Experts of a small language model.
Size: 12 layers, vocabulary 8192.
Experts: 128 experts in each of 12 layers, 32 squared ReLU neurons an expert, 8 picks a token, a sigmoid router, a shared expert of 128 neurons.
Training: a variant of SOAP for the experts, 558M tokens, 8907 steps.
Below are experts of layer 6 (counted from 0) of a mixture-of-experts language model. Rows are named router (the router's row for the expert), up (a neuron's input weights, with its number), down (a neuron's output weights, with its number) and show model dimensions 0-255. Each number is 128 + 32 x the weight over its row's rms, rounded and kept within 0 to 255. Numbers have three digits each.
After each expert's rows: a language model's description of what the expert responds to; "gets" lists some tokens that make up at least twice as much of what it gets as of all text. This comes from a sample of Wikipedia text that the model never trained on. Tokens count by the router's weight.

# expert 3
router:111184125121181136145105127144078122097161106101143140076154203113158112094173097080045101110124154130127082130099140201111094085124132089133143096140155118147242133172101124134098141174103077136100091109137141122145129133049111107152149118094162161081120123091135098069094093139092070181149117114125056124176097132144142148154126129159093106135107104107091131181129121165167147172138133074108120142119117096098116132161170165133152135114109132146157175067092183155129091103095115136106094067130090125096060148086098077113179175137061108134139127132073130138126102096120116155126116142156090154098145155124080113173129140132131160116160137100138141105189099133133149126165159139130069147081239079136109135163182167122103115154148171078115177162132080102138084132098185
up0:166178092108144130098105105159126124131150105123146143120158193119126171136100149119188122129145128194148133076112145188077068093071121122144108090164189088153145181100108156112110167189103087111116071094082076101119093157136172139132085046127124138094115109108114134095150101155109107147129100099085036080142083084144154066105142125116109105108106155143136089128155124166142119120113201089108150078127083178126139126118169103166127115138149123105120084106066126171167184113169111137181127155114140142127161141137068079189188128155149107157146139126139177134100118166188171119093087101159115143142144103112172121174141109081161153087126115172129142125099141083099150111169183126058115161116136119162118152195147121112191180175181131099098154132180115150095095167074117
down0:178122112115159144081131125099148173135079111098131135165147127150107120124103165121122130102112194143147141121114090168134104111132130099099157082142166060112078110129139149109150163150116160057141095137110137160059119102097121146157131027092145114147058160141176117133148145102117135136130092129181177143095108110097093142119143138132139110102186186079029130118107125132116131133085057080190182111128130092137120135097168126071122122130158173152118097152080114147093030097077182084137172105121102156112124130135148126075183164133143155129113114129130165191108111140169109142166113128052185109139173084095068030157165101165132152103119100159083131126099099091156089097122157118165136152168113153113085134179130164067120122101076121177133127132121075157147155120104168
What it handles: Middle fragments of longer words and foreign names, such as quant-um, Aur-ang-zeb, Phil-os-opher, err-one-ous, terror-ist.
gets: "h", "il", "um", "z", "ol", "al"

# expert 38
router:136171153163163114105085160179124130067168190157114196066117155108171123127110111131117154091125107140155137119093160129138108160187052116094116049158103102180171110131100176123103135132159126135127163115141174099166143173124134058089140116168185143108105134148133118133093175147142213093043132061090128115156104107081122109163137100118110134124107119151105157102080151068086089103125121146116104154076113118124095192108088149127189110175179210189103135147077133125200150142168151107103120106120158087096138151105111120133142100135132046154171083109123128064154136197061129115118162146139136193101154111070158166106112085124086116079132148120110126110159147111085122118159105103131103100123164158097132134156131106113092141171107126136059162083147135091131130146116144
up0:174087133094088105105172086163108113089170160106155140100076113134126095117076126065131104088094104141078173106133141109161158106124055136143136156138114122164148171134118155171137162131138090139121114197137124100112117141076074097110163117138140170132202149136105144100147125121112126149075080074146177102090140078101128065128191128124198148104087159151067157123100078072123126078123131165159105124075111183149065091182055142156177136149154162151128076144044142189131096105157110107113112106179158094089154161109154133135154119159165122146102064115061156078061099216152088126137182146168124166112136133104139130131089165141054131096148138129171131053131128124095107159124127137120107084139115154111134148116150097111148132157149135116097169109157127114102135116184130
down0:147118116160143140139079082137123096153104161140127157092126117120111151115096099127153127155166082144179135142132138130110130118054105192113110138075135090138104125118156127131114060089198100073128109116056105148123168175142144137171154084100121118166080081163127116150130096177182091120110166106125078099138196117162113157088133147090145145196096112082098154078144120100090084098124081116112149122155128190178116074163146118132125139165121043123129174105100086190141111167116089133150153155126171158106124129226162117110156083111167086107079203121128137111146145107132096146147131061142155164198138176209161124153160151118213121146167109098092129101178113160115110161110125194139136151118110126034126067122117148129120130135152129125112097157145104120114134080139076
What it handles: Pipe separators and punctuation between cells in wiki tables of numbers and results, such as " | " after km), dashes, plus signs.
gets: " | ", " |", " |  |", ") |", " |  | ", ") | "

# expert 5
router:151086128191168126144062085150121169111101142110099183134168080152177138141132098158157165128095099178172077143117168107107067091113120095124064118144146130156162137124132144116125149126069084064110155141092126096150108143168151123087141114179161143101108145174136120137108141170226193150131161120151106120148084119108114106194158117144168105214089134147080106181115152102104138069112092087183122163149135139109175187096123132121122137114113168151163162150123132162142152092107163140093099157115132139059145145111129064101121167123065145161072138129083058121166131115108109132151149135166122189116147133119105145099096126154162109093108099108127143120146153135137145115136111132160066118056115175142136143157225132135107126211124161114155132130238127114152144089101174
up0:160133157154142124118131096127125126143125146105092139169100098159098179096130148149125149144099139197127109129112175158137129151176143139090144113151096184107135125138112196192137141156165153178119098081072142075159198104134184139188152114149155166101129148107130137170123119078150098115148100106113187116082128070089144161127146139179122115143133122098161108105113116112132123118053045103124081149119138064102128083076158151134129138179181032103175132101162126211099099173139112135158077125152112136122149159179101081139163145143140145156171037133114159146159133159103171132123097056158155148082110198098122127123178109133076169115130122122093159168084083151174166182120131146212186116148127142173119138103125156129155082111087186131140138087153145093142152121098107
down0:139166182108167141142115118229157116194045110130167114147125100121106104173148116103149120000124135156149118150111133175121155152121086104161071144145123130081135141094133154098159101151171127126108087157103135100151124131139125048101174138116161147164162132110130145128150156098192111158168182081166104147090128150113142156152105205128151128070171092114081148116115094135108105086107107133084086162091107144141138187101133166120166128076140188068118066152139138154154150109058060124152154133126158164084121127081123116158120125134143166170182134163124138165093110108164083102114164100123150087120131102140129202140077091080166171128088141144141137146151124118112160105113094063138129110145142099123137110115109072060097152090169127101135157185126093187162102121164117
What it handles: Line breaks ending table rows or list items, plus list dashes and pipe separators in sports stats, race results and rosters.
gets: "\n", "| ", " |", "-", "|", "- "

# expert 49
router:121107143113106165148106157142080125113140163149126153155159142181177078077098156123134116078113175143119165123106165150111140124141092195056092166121093197108094072124160141139106176142066093123149115110128167078112149164143064115074105080152170169118119133103173085111112205137140124155074126113164134135106079091132105194113165161102127163150114054090161138196103149112169058159127106086112121130084141141090082148158145157150154125132080126088117129150118135113122147141125116121151159095140105096090092156169115162140086137108168126125119121139090047128134120117107136080122158181099087154113133068076077170155152217139092157162127186113080110065162114114147166081142124148122157203120146088140160142069127098118087107166194182157122131127148135103102097133089119
up0:069106139122126148162120150141117088133116142142142138158140141186111161165149136110149163044064116142133120114074114162106164120133088135140159136152130199151107145144174113142169125187069102110198076146124134120126121139143115100120150123149158084114103103166065166110091224178147149183103116144160116099209130144135106183137189095123151136154132096160135145169175080103158104161117106117157106150071106142137092144185100145097090146123152130162093098168116105089092128108112103122141100069089154161130123097134099136079099135110151106134169085093118127145144155097170116073090111145066075118138116151132044165094208197141116168100168170126104083121122110121128117088128087099077079220150127142103109180165111179116055140117150182112161131129144101115165136126082138
down0:131131131152147182131138101160139108098136097112124101130091106085131038115107108123130090159130124074117067184149128079130164125136087155130196127170171101157148117106194135094176133200172104104095055143129114127187126153134080160144128151131113098197143177091109117101076153174168126087131131127107100106128113178120095144118157090104173158152157162088123142105120145134086152130145120145132155142154154177143163108112170172038158135147115135098156058112161164050092093194147126143126120116083129171120112168160144108089189135165150138083098118084152151141133175119145113170143163075124139085120163187140121132110133141104119164131161140114124153206087196123184074158134132127120112168153136151175076100191068104201149189133137126111171145087117122179142092130127144
What it handles: Pieces near the start of proper names and foreign words, often after a capital letter, such as Ar, Am, El, Hol, Hit-ler, Ré-un-ion.
gets: "en", "in", "un", "l", "m", "el"

# expert 59
router:100131133151116131141073125161104176097134124156151144071147118160081097144117104127081144117110126122177178164131148191052098127154097132132067099107073119117151160152131165159104093129100070109100171131106136096040138194135117074094134121197184166097062094167149135127133188060098097124143137123173053158120067112132125145155104136147129121151106132092097194118091132138120150109119122100137160157150121126179087147117132158132140087137152159129158148132117102107138178097117077157095184130127146105117130089136156071092165096059121091166103061072098075091087162125073143142145112138173136187088121153090093136156079126145102109153171157126098150120151106152123192114157028117129127137104111183165148107075101119136169106163130166132129086126196141096155106125088151
up0:087106105145133140151156163125096093105125094077090100039158074111136160122157079160150142147158181170089165079116061164080105146134108130143111107114083175117121110080091074127147133098115104148146170102150166085113098162122119102075106139136120153082160121148105146151117155088188073153117118099173127082058053164059109116074089149132089061134110158136159157140185082159158165136144114146118137113176153165168155110105155181132091125150128132085148080096067107092115158080092108117171123124104186117115039114042135104110165145142114082154109096108160075134077148135130130153104196136100121119139093144130107137159078118134139131104160103084144167190151123122158099167123118194154127166077105181150129154101162126125113165094170147141143105132136146154084126182149136
down0:138150099142143178132129100127179106124125114137121101150164107102152123120145071143135128104105149159066119194126119161135134114138136110142130145134156108081147089163070111099120146141121127136173116176152153079139144121096211152199095163124096178075115172090109158131099169124153099149045104152123137096131134073064114166169183059120156062128187136138097141122041126158182085123129128163135141121144100067094118146131115104174133133112177110071184119154169084114081139079110146055141107187141185132190139085059067167102143094174151110120167117142136098113120072165107105141125101129137084110116145169083076091131148130120149129149137088074089061191151104150104168125118118134127129145190144113129161170122143130136132180096148143081146154165107206121096160128157136
What it handles: Capital first letters right after a table pipe, comma or list dash, starting names or titles, as in | Hector, - Keysville.
gets: " |", "-", "\n", "|", ",", ";"

# expert 33
router:087059167149165138082090093129072235046102100108107095107111145088128165112117106080097055153129192152187117160134087074102120125147115092104105137127113127146104145122184133186135133163148113099081092158094111178112165164178095145145120146146138130108174156126098105118075161095098157154110132096143065124140108126143095132165146085167118150116134151129101131102070152107124069144108124177073110137126100044117086139144105154101120088177127165114143150140103101170087125138159090170107142092114099158094144127103108136119088120126178106193088133138081179092144101131099127140221081115117063161086157168120140178171123119129125141101239168116098168143163156149123165077089095097118138131098145127130141124141169113141157136123111163140128139163138100121169109124132053
up0:186096150139151093092102156133113179112119129137171112119112119179116128146109140077139132161078141112148140146149141098122125108109090122115162099148143092155120096090100124149098092116126176155094112129136165180123077121198111133095129084087090205067194148106119142091159150146163128079171110083183114105102159111204093116099128135108141108110088161162176094107103174159164133107172110178130163188061121148167136120177120174166088060129119127036123161152178165103088121090138147119138099128080156139139175126115099169108150170119146065121080193145090123115196138124106126109179140132089075146124178148085094169072136190140143117088082181098085099127128102134098186137103147129164133174105177167168140155125170132165169192099091148124128100104161096099108097154141119
down0:074124129061112167137122178160119189191086116179105151145103124152171127139069160114125157119192124101098117118140126174096188165151126122157185161115134098144062082084137101073094152110125146201102117192114158087057093195154089096105107137144168129142127129158080132142150109108155141124164134152130104138089192048149161162099103137123119120057092196151120082135131104139132120101158104153158159055139148135176143140169164079120121107117073151122150124137135142125093087093136170130124101115143123123141171123137159163146201147155128097147124104131098139103077135165098157187171113133135141120080157109173103183169096121108118103170106150049149117157004087090116117131135131134146150115118118178109087145127119152140105072102150080110122099082166142077108119109135122
What it handles: Periods ending sentences or list items, often fused with word endings like ies., ing., ation., plus clause links like which and but.
gets: ".", "\n\n", "s.", ").", "\"", ")"

# expert 51
router:113116154135174120100104137185088175120102203115100141088099138167143120148130169142102111106176125173171158161110147122065124136143083132139098103123101095157193186150121081208104140120110096144122132173086159079103125148135163139176114124134140163102135135099087125094154153120116152137117092080135077141101108109074115114176106122180103242134133143146084116114077176099110121149151089134151047142120087090164131142071089153185123064155153129172152105145120163132139162103105164128115115169057178111116164161154145150174117169091117103170124139140095151059122132142103132158150054154139142124096179107147155171100179141166175127164194163111089159128136097144126127102129092144172159112142118113147174112089168108122107151118196144153141131195140122057131055146105074
up0:211102098150059115114169112112087132107133126144043091171075133124135106089086135166099121090129111145108088113128171165102090140102082103166120112124098115101091067150138094145122170143026142137140079200103163126118134158204162112111135118168156163124142115147117155107148132156194093154129133131137115196100140119160130152159144139162089156095104115077158076162175131198119135134087146129154098087116124165165173182105151167101118148164152106176109135148102165151172160173103144159202082124124172161092127188166162098113157134093137104143151097165140129127065086171147091121114166138207202099170196146093099101119125097142100169164103138133170088114115118115123162129105123116183135158132144080115137129119134185166094124128134148151195128164135140125189097153131137
down0:142094154132165149070103066152163148115105132131164107138093169154092095129096160115111106153103157095136152076143102130127142148095118099088150169176132142110153061132149155083121156163085145140143208093137118144147153097114143097140153105066096124147126089124182098106112177109187143076158114109082163065179121073125126118127102109140137105108133090034106114138140160125101125137051110151174134116122105160101146138075088153137167115071028142120129171112146053094082118156067126153098153131116061141146116104126111155164081154150108099127032139092144119116129080161165095108136155086094117086154119162105204133153083112101091098111143122134127092090140143091146143086179094155112130160123142149171165127087161128104135124058133111145087207130105118056149122160083098
What it handles: Verb endings forming past participles or adverbs after was, is or were, such as used, known, considered, restric-ted, pure-ly, ign-ored.
gets: "ed", "ated", "ing", "ly", " a", " used"

# expert 12
router:138140153143139091078112108142104178153186104137152120120127125084160110145128196081097196116122109089198112119129115124024126127136120084135086085129115115134162154113127120199101219096113078132096187142088132066129178164126139125155127118184153165088107100124152120106064180142132090108122096120149086116140092139081140075166148078187148189132110154109104097149078093061135123133109122155114114119134173088172127143079118134162107062185143113176117072127075122142131119112127176175148115135096170110083129125099112118110151142090145086102111059078124139063097188089110096153109159153107136132066145106145126125101160150111165124170125130155120208151168158151149137149166030164134146127143136099110181069120149140133101094107136133125148109183147125122144085149117111
up0:140127108147171133099087080049176151147131140121159097172080140112073135134133119077078088051214085115144160090151131072104176106170134131145149168123134074123152127151144160130108125117136149125123102081072150137158080126147131122142092159156107152128123098118154113068150146070146120129153147118134146109089154121107170142189121078129161130109134125118118147076093103153099160133088121111076183184129136131199074094134137154141070163140186100151132136153082104160159079154156131124125144176116146141109140164142209133154101188164106153140092181101125154118118127154101132101105180137119099107104138091144139167117103112116102149088136149127070188105154164032126172212182093143147097143118091114116110061149130081162135141142103179113047121126075161115106111126122211
down0:083073158153134165171177145103189137111098099116068062189108136127111144140150101159138181089159116112144124145178174142107162141121135096121118136168085103140150115161075118134148109130058118104081073184136138123143172126116130113121167106108131118096112125082176128112105111089138144136085097103082082122146128119117114113127101117167175121115115167141120105110084110107129170113065124107083108107203152138137123106070194132137116124132117108136131130146131139127147181061146118122154125145095133141056111188106120121148104037150215061075059119125119132073110108153085171113104137158127167173082114155221148103099150128148143194162082128156181146112172107144141117137115116116107122069166079138106093134171142175140139128109162099114144188109188145117199082183189111
What it handles: Auxiliary and main verbs and following function words in narrative prose, such as has, had, began, prep-are, "moved to".
gets: " to", "ing", " the", "ed", " for", " a"

# expert 25
router:087151132139164154172104096185079118093126111110171172117160126068124116115124158132136069108135143164150132126154167083117129110197093110131130139113139153102124142165147107121139173165102117144141165077135141096075154153085192101140132093098127173119115134085074123138073126142127101115113160100166127119169120133113174115116119146165126152161088120092177120162103195074086072146148104132112134200092075124105111144068142167147197186185173111115135148129079114119149166185148180134201124111109106103126104113127129150118102118133117104121154092061161139113245112115113121184106090102132115160124137100126108150107115127154111120072191180104118144130128214035161140114191084129094136096138121101181171129148115148113121135118113135141157229126120074069110120123071115
up0:135143140177120132147147153117134143110143088033095209119179165102088049171121059119103086101158117124135089161119170099151163148152077123143087151105161105145160128150123186183133158110121128140115080110148112108157132126114136054110150083129121222114117116107088188212077150096089176132105166110151092152126147123122136107088147115141082101122078118097145131150092133097188158102133105116143118131136166180118024117085133105124135137121106175137136162181133045164083146117089146162146156129097153090124134157099146171183113134131136108147098117079145175158151169202126147157139139170122140142139094156033075097143100163125128150118145210109161156110149110099138168135107150149132162093121147098144166156168125081130156098127096064143110107119120093109118092095134104
down0:139143068119088107130167090105167107098122082147078084134117100129101164144103097177158179114142127136135076143166142175106147111085157094085097129132193157025162136115129182125094126102104114140103123138140123124097174081245138123170153019190157179119128142154160126088138125147164140092112157147172121103102105148116107132160117152107138129145103144144145029143149124151167065113100154063123165203141148117162158122148120157110143132072139163137165127126096105118088125136106073101141122141028170159117151150119091115134105085115192123196052132121099137175089116117140192145157133147133095156151143128152110151138109141066107081152105122166170151166173152112109089153135123142121129079158121091086145143099123126108119088146168175171141153155135113127152152085150143
What it handles: Section headers, table pipes, column labels and infobox field names, such as ==See also==, | Party, Year:, - Occupation, Scientific classification.
gets: " |", ":", "==", "|", ";", "==See also=="

# expert 27
router:160129097169155150115085097154108165113218146147087144111126125152128126121151197161135137155178141154139163130118104073148057141188108138105074128159158138111122128102109171157157116151104115076130095151068133139090146161128141088129137156139199152094101107132099139140137145109130207154084155124129070132110128140145154139138132019096095113138086119101147139148077120143106110148116100120061131159145148079148069130182055133144134018122166159175153110147037119184106131145124154145119161126086097125078130133134115157133141127094112076176089139126102089081147130145116152170145135108157098149068157124167089127129107139118050174108209158123091116139149116181094118080147081153113155127126127099163108068090128121148117103128184122138095186151137061129086138179132136
up0:178096119130122129187104109163141166152102131111104062106134098048134122124151111142116131169158147099065117163126195184081116172210130125123178120161064116125104140141132117134135149143109135147076124153111054122187204140119144130102148121129171128106084142166209158172127106175052168129110118159110155104103145139057054152102115094108114095105160109171116098146171158090164054086142098118102147119156159120106100156154126126086130124115148190188137222137095120123147148162180135147116155150152099140180136091171099099102172153131121143140088134156133119140204129170201103111134118072139153183154089137078122104093161111152133172154110123079099116159074105118117082158152112129109112156072145129141109118103126119083088065170141115144130187098128130150160148134117117
down0:232140077152160194192123119145100116120095102149173143089143104152097160102169110126139074119187157088092191156169118100112087102158128110111076100161169113076140105100145139171114134169119195158153104151139161117129128091145110102109123146087124121124143100113107118161134137199137136118129163165107102148122124094152161112146174127161095082110170142097149112128133159120173100150133119152119140209157108159076188062150107105096152156139089121134141117041103112132076105136103139099148097111090129096134150101152080102090110095146101156122120201105121130062152129159077084132172106136170148087141056098103066109133120071139121103139103167116147039149086135151166138146108152094094201150109062116157119141127168148125154075092172120119192152134123095141140107146108208
What it handles: Commas ending an introductory phrase or item, often followed by a subject pronoun or capitalized name, such as week, Thomas and area, her.
gets: ",", ", the", "s,", ", he", "a,", " The"

# expert 15
router:118113139138183118157116180124031138061160125139149148145157151150116101162154129080102161132119116159106233126112128092077081108133084140170082087181149115152142115189081105148122092133111055112131164152122123120125098160125114099128119087155156165108168150153189151107145130182097142137081146149151117147112072119133119079153119176128170097123147102056135174146089142090108070155099147098127087099082099090173143120071128177149158149127040141107093125152126104148131186099111151131097141112098090056081091132121124124108142149129155128159081112100093131151151147082164081165156086157172126168087116125028165140105116092109110143138228138085104154150143194114095151097130113123117144145126132113131122074097162121119168147128107135171124108119131069075079119167152095
up0:113114135101129119141102126156047115079140163092152124168149106091149071150141104129147168102139153130082160096122113153178159060133097126139088113181124050143126143190080124114120094185138079113136146122112122120111142134146114099111066120113113132139111079086146167117194110086160114060140104124143126136140102094195133132114145183083119138080090123126104185186107113144101088150205117178137090050079131137123120089134145107091183161110119105116104131140112195140100194101125104151130202121137112122076182119095074103117115149131160084141133113149141169160123194152153121161191092147149123202131121145112164124110114113132125074105228104094161133150136131141053157069117174110125077160084121152113076117176141111082141183106133148143097096119088161076102140127116111
down0:140093170159134092120119139131123178133101127077217111147114138118151102134128116128088104154085113119117095163094108104186168088150108097148164080043098092144172137137092079138171121085102131176139110104166110187178111150166147117130145134070113127112103136153101120112170153132209081091151143131153134073119157160122120150118102074167179118116177154115108149093132155096124137121135166067129138104100185199130103169118082103141130132176102065122163211158121126099155134097142046158076080174077143186139118072173131160140096141055109182091147155177122106177201155155116112182161099155133164150155162130177160128082171121120129148113106138154150168127098143083113150180133094114096173134126095166185101150113120127110100114123111206145122135169120156090121122134112104
What it handles: Final pieces of personal surnames and song or place names, such as McConaughe-y, Keef-e, Doo-han, Coet-z-ee, Odi-ham.
gets: "e", "a", "i", "y", "en", "o"

# expert 6
router:103103187150153113150082083164081131092113129159184148102137125108129175205157173128156103137087130153190131093112099168068130140149095128085207083143099153105204145091127112114132129161126134068145064107112119109158167161112169087135072131129158102032135112124126095121174138081103156117176123064189121112088093149152146162155134093156132135140141110141153143133117178108145107107172124107091105107134131123129102202120140156134129097134144123149148164122099119108105154156109130118227159183098083069139155150139105191150085095117159089166094108144115192078171093099091142114127078064137129167121145172150163143136126142146146109135113170150125173169118169098145129112130105172111128105165131184082161119090127137164199125144174157127183190096164089100117130136073083
up0:121077122155143139134133082105117114115182139121113180121162126118112147138144142160151102113116137083128131125063118201129188164151136086150119119105102132157146135150107142160120164131173133084166121131174150093066106137153151108135065057152163100091128131104093131189057073055112122127114090109135159110131136162167209143156162137151160165087089103119129034143075162098150106138096172086108081117158124161110139096147149194135190110084135121123123070098114170105138162128152181127064197161137128103211121152146101114064098090096208087125162108141196154119122104110142125130134104093110195159146136055150170164138123073145105127096183116149084174150136147143101110124113103162078113094165101102133194146098104140111165126134133093091085113146182123134136130126111134
down0:147085107127101154125096144086134116109107139156086129166076195079125121114097150130077134114089200140150145097102172140095171095128114129124169164096142062142157093108148083184072146128149178116165130100159089095112145116143064122095080110135150102087125202137166123143149113141124122087145171063131191085104147162107117115131118116133140133190152145107180077138101082078100102135094097146085058082168090211075209101105129140107074124160068096159144082097092061120106159136129129107145114098116162125153106097141160181123173177159123154139078135141134156125114118115094081081153160107138110139220143098135167175134158131100132117162104133087118117140119049142149069125128160142108109181105138178111128161128078170141135130137094102175120092134135086138154139172070128
What it handles: Heading-to-text line breaks and defining phrases in place stubs and species entries, such as ") is a", population, census, "in" County.
gets: "\n\n", "The", " The", "==", " is a", " ="

# expert 30
router:075115132233131149125088157111105200091147191127186183158172146120146093131142150132118091088153190119189118153127128139112078122167115118115078088111158107134162137168058137156146113119135150128076177097134125091104135153089116077073132162172172132127123102130137146142088222101115128123141167122181104133109101114085134162128083136149124129137161149119122117112103148076094082150122096143124137189115098126166105163066100144125132112140148139120144186090083105137171226202134184133131121121073152151107103132151136130098170140116139124132096109101122068079152137127088090157180067165090111145117154130110156122134146128151101139103166150091042189085141190151117143097166085095075135155060146125136122127120177141152126127156134128168100193161196135137081124105120100
up0:116164068127129175087095113079133137118146116112167119112139109194106075098190108171154057165129134094138100152152100084149106129139112076096117138120152112128146094170162161169148067126143131147161127130117118107106084145087136153102135112147125116141140095160078129078136113111103150086122144150126146194111154135110088162157100161155067194104123106127119120137166132131123146115099117083131157101164084166126173075111073141109155110142135118089161133125142070162111137112144138090207100164070165174092092158119094196113128140133155103153066127161147116144101208071204181151194090178087132126083132098163077090129172137132122181092152132110117146132132138124178109144085056166146085127110073195153129081118151130093211104089103143092102134057167082111128098167144114
down0:136090134095054128103093153156145129139136101130096076174176099117146155169107071095121114137095151142143105162162157144097143154183149143090090100101170113182093145124130178100175149112073144111148062164181127110131155148102097113109182089112135142125129165154151144097143099104105080142107157159123110093167141079122167154103128185167110139099085141144101151077116115127123125118137128082146138120107099142071167137084165078138083057115091164223150139109093114106113115139114151150052097118095254167139155093166156140112088107125121090069154136115150152155137158119092096115105164148201149129168112122065099093082134122112123168117117107068179129062125120078124139176194082125131134176109086167186161126099116157176134100177117090156109125142127169128140179119093102
What it handles: Pipe separators, semicolons, closing parentheses and line breaks ending list or table cells, such as ");", " | |", "LMS;".
gets: " |", ";", ")", ":", " |  |", ") |"

# expert 45
router:103126144164145134142093166099102157140173158073110122130150145109170075140099141156167169179111085121174086130112159115126061108154108125109087117109105113153159159152104164097125174107087107134171134121053198089156180185151125055062150124145183141123049147158130113136105138139135123085051135120095120099123098162166133177138117122103116119149058143112129072113119171120103110094178122136138125203167175117177120202080126146113133161097181159139130106124091131138078164110141152145072166149150134147128134136118126088127107096017123178134156107086119093098141123138123063088152179174165117159089145108053158159113104144141147183071122125152078143120201171086131160100138094173104112134111169150120156118089118141159091126169123154147092117170165161152116110100106150
up0:097126126178146142076141148136159085177159160095158138113097144140096120117131102119089154115115107144192128110139183099136082119096129132081171101107138117122079126097043152065144234176155143144205118122130130062105140209122179090106176124084142171137095153163158135148098158186177101106085123070055095121153111133127155171099102157080157087164068205131148117081183138128123083105155053153119137110130132117159132136163121169127135146090144149116126126166201149121108175153161149162152120067167110126153159116159153118143132143137187115111167111081164131098155150161132113140109108145161100144101128140108111171157130073165064124124108182087125100162180123123132131115118102148097157129132135082092129125140190105127129137178072090128144082161108105195128154064144131
down0:181125165240137132090141168117189186149144118105185136157154098076155178157137141102122137091170119140153134116132104145118163129099122114082116176120154139123136169145090144129125111145097129181116133134189093073156054112149150138100143108109134136125100225132173118168075077164125071129164118054099172099108092118175113145051145147150116087152125143106111066091162153182091145092094127072187133160145146182142180120175153166175079183154125151162116113115155166058144102096123108187111146144136123112121127143115071114129104131114149106111076151129125108167084142139142145102128137100169151078142118162112137107114139179168098090150109159144117139153118034163121180158156071119178101124114156123126144158080178090099171125152115082106146132132141131109163072111088148
What it handles: Pipe separators, scores and position codes in sports results and roster tables, such as ) |, | FW, | at, plus diacritic letters like š, ş, ić.
gets: " |", ":", ") |", ")", "–", "',"

# expert 43
router:104143159155097109118092091149111196118108109138123246142155182100146130151079136087134173172146158136202097152078131139138134150137123122140087147143185116145105116102151114167117104155111063106074128137069119127127079141146119112128129088192145201113061175187130092038091156172167124146116129120079107156149122168089150152107154099097128116195061133125129131135096158097140100147167126120110140167096135143130112157085156141119157146149092088107099158132107125227163113124108138093115114187147137134069159125140146125111111119150133085139109135046031109099182083151110107107139150059173155132103092144137134139134116122115063160118144175173113170079135099156177171106105117129088096152129174142113093135116175147110119138156132150095109060178159135094108142144144103
up0:121230105213126118084113187085127115125158123144109125134095146157107186183139131122123128106158134074201081064148125163148183098120161137102146101141191055166130083070076136153145164145135135149151101092096112158102118186154180085132143152107152172151198106138143128133183107120208119119098093120105109076119097160114206105096170123106141108113068093149176139121126138120177151133118123131140124125097086105134094178070071141105114147141106157134129061163147088117156118128106137144175134135139067185113090169128091217111122125180152095126115138121109125125156124150148163167087086125081059119072079112103143169114118072160096157127118162125190139097114146166098162180098142154126154134151125135103137168146121146137103158155123092144127072148121121091136090145124167
down0:081172139082122138129076114112143090127136152126120109156118136066125142136165126147107089089145147123119184109164134123109169079126119158138152132142182113162168097135075029097134174113105191120151186141150145072074172135111162142124069116127123120075142131113119123134119139124134123152143094121120104105134106119137145120102105132110153131070089164193110151133167130130104111187136107146178133190187097129255135196115123174124072150141114100119097110130145152169167156137126153140107189111112176148168149119109102099154136092095155158098153125142132136197109139147075126137147151159228078119103122008195088165122152132137169102138102128153116079129164117113135102149147173135129145128154086162155107141089148107136140132159140089119097051127154115105087066119049138
What it handles: Pipe separators, list dashes and digits in sports tables, election results and dates, such as | , 1, 2, the 2 in 2016.
gets: " | ", "1", "2", "| ", ", ", "- "

# expert 48
router:140103179216099111131101094167099141142099092113115147151102137129141134200172145136136169170144098095154196167130171162095109073140077103106094105089126158110132094185154167206139135130084156103097142148086105167134157181153162128058104139131138175121080160160150110139114178145185091143116154121120124101177118141145141122110088109176144128177139183123051124112070157111098092078158106072153099176095163137141145135066162155151179122138187151155155144109034180199109111111104103129101151144139111071073135137073155103120126114130061104152125129060085082119149094123117109158142182127192140121109152142134097140084142142159082141077144130077204158135126117135117135123147099143168110155147140126121146117165094116105127146129157153088123077140114118100136147112074062
up0:096123083195148084096090140124144109091068110114096143120084184117178166142113175153132114134115060145138145208122171164127128156142054097136080075073195132120110108184125164109105075095146200144130138164087130158169110129127113053072132107130152153129086150097127205114086101091115166136097111128115103148158108110111167085084110108089178084135140152143103152138158086190125117147120109116159125118154125120134171170140084111168104190219165106157167146123147129147136130131115084142136136149126070115133132113062195134083086095108126118163113098114111168142127130092120138192095099175135121078116129152071082127114108100051104158066143137106138108174115192141138185132151122175130115151076108133120050144143156118128147160137138108169124092111134088118115112071107111
down0:135142183102141060097129143130123145175100166171101119104081133108134189084118162098154149072181138117190082159112143151107143100150160124109139078116137172124123129152156176081162087120133157186149115082107131185066150078065166113112160125127113111151118160138112173146123103091112147100114157104091096134128074089147061091103173139097128116109116122176104142129095116149125137118145166097177192087167170166139158138127098113117117163112094113112194110085184110075070056068153114178178160132142138181108151135096131142104097139159137146153156070187111164131143158100073110139097114158081113098156159107192081093139150150094161163082119127106138152164137145111130208139139170126148195114128088166094122165141147102155115202120156104159141149199066139140139140066138106
What it handles: Single digits and small numbers in table cells, especially rank and position columns or scores, such as 7, 6, 9.
gets: "6", "7", "0", "8", "5", "9"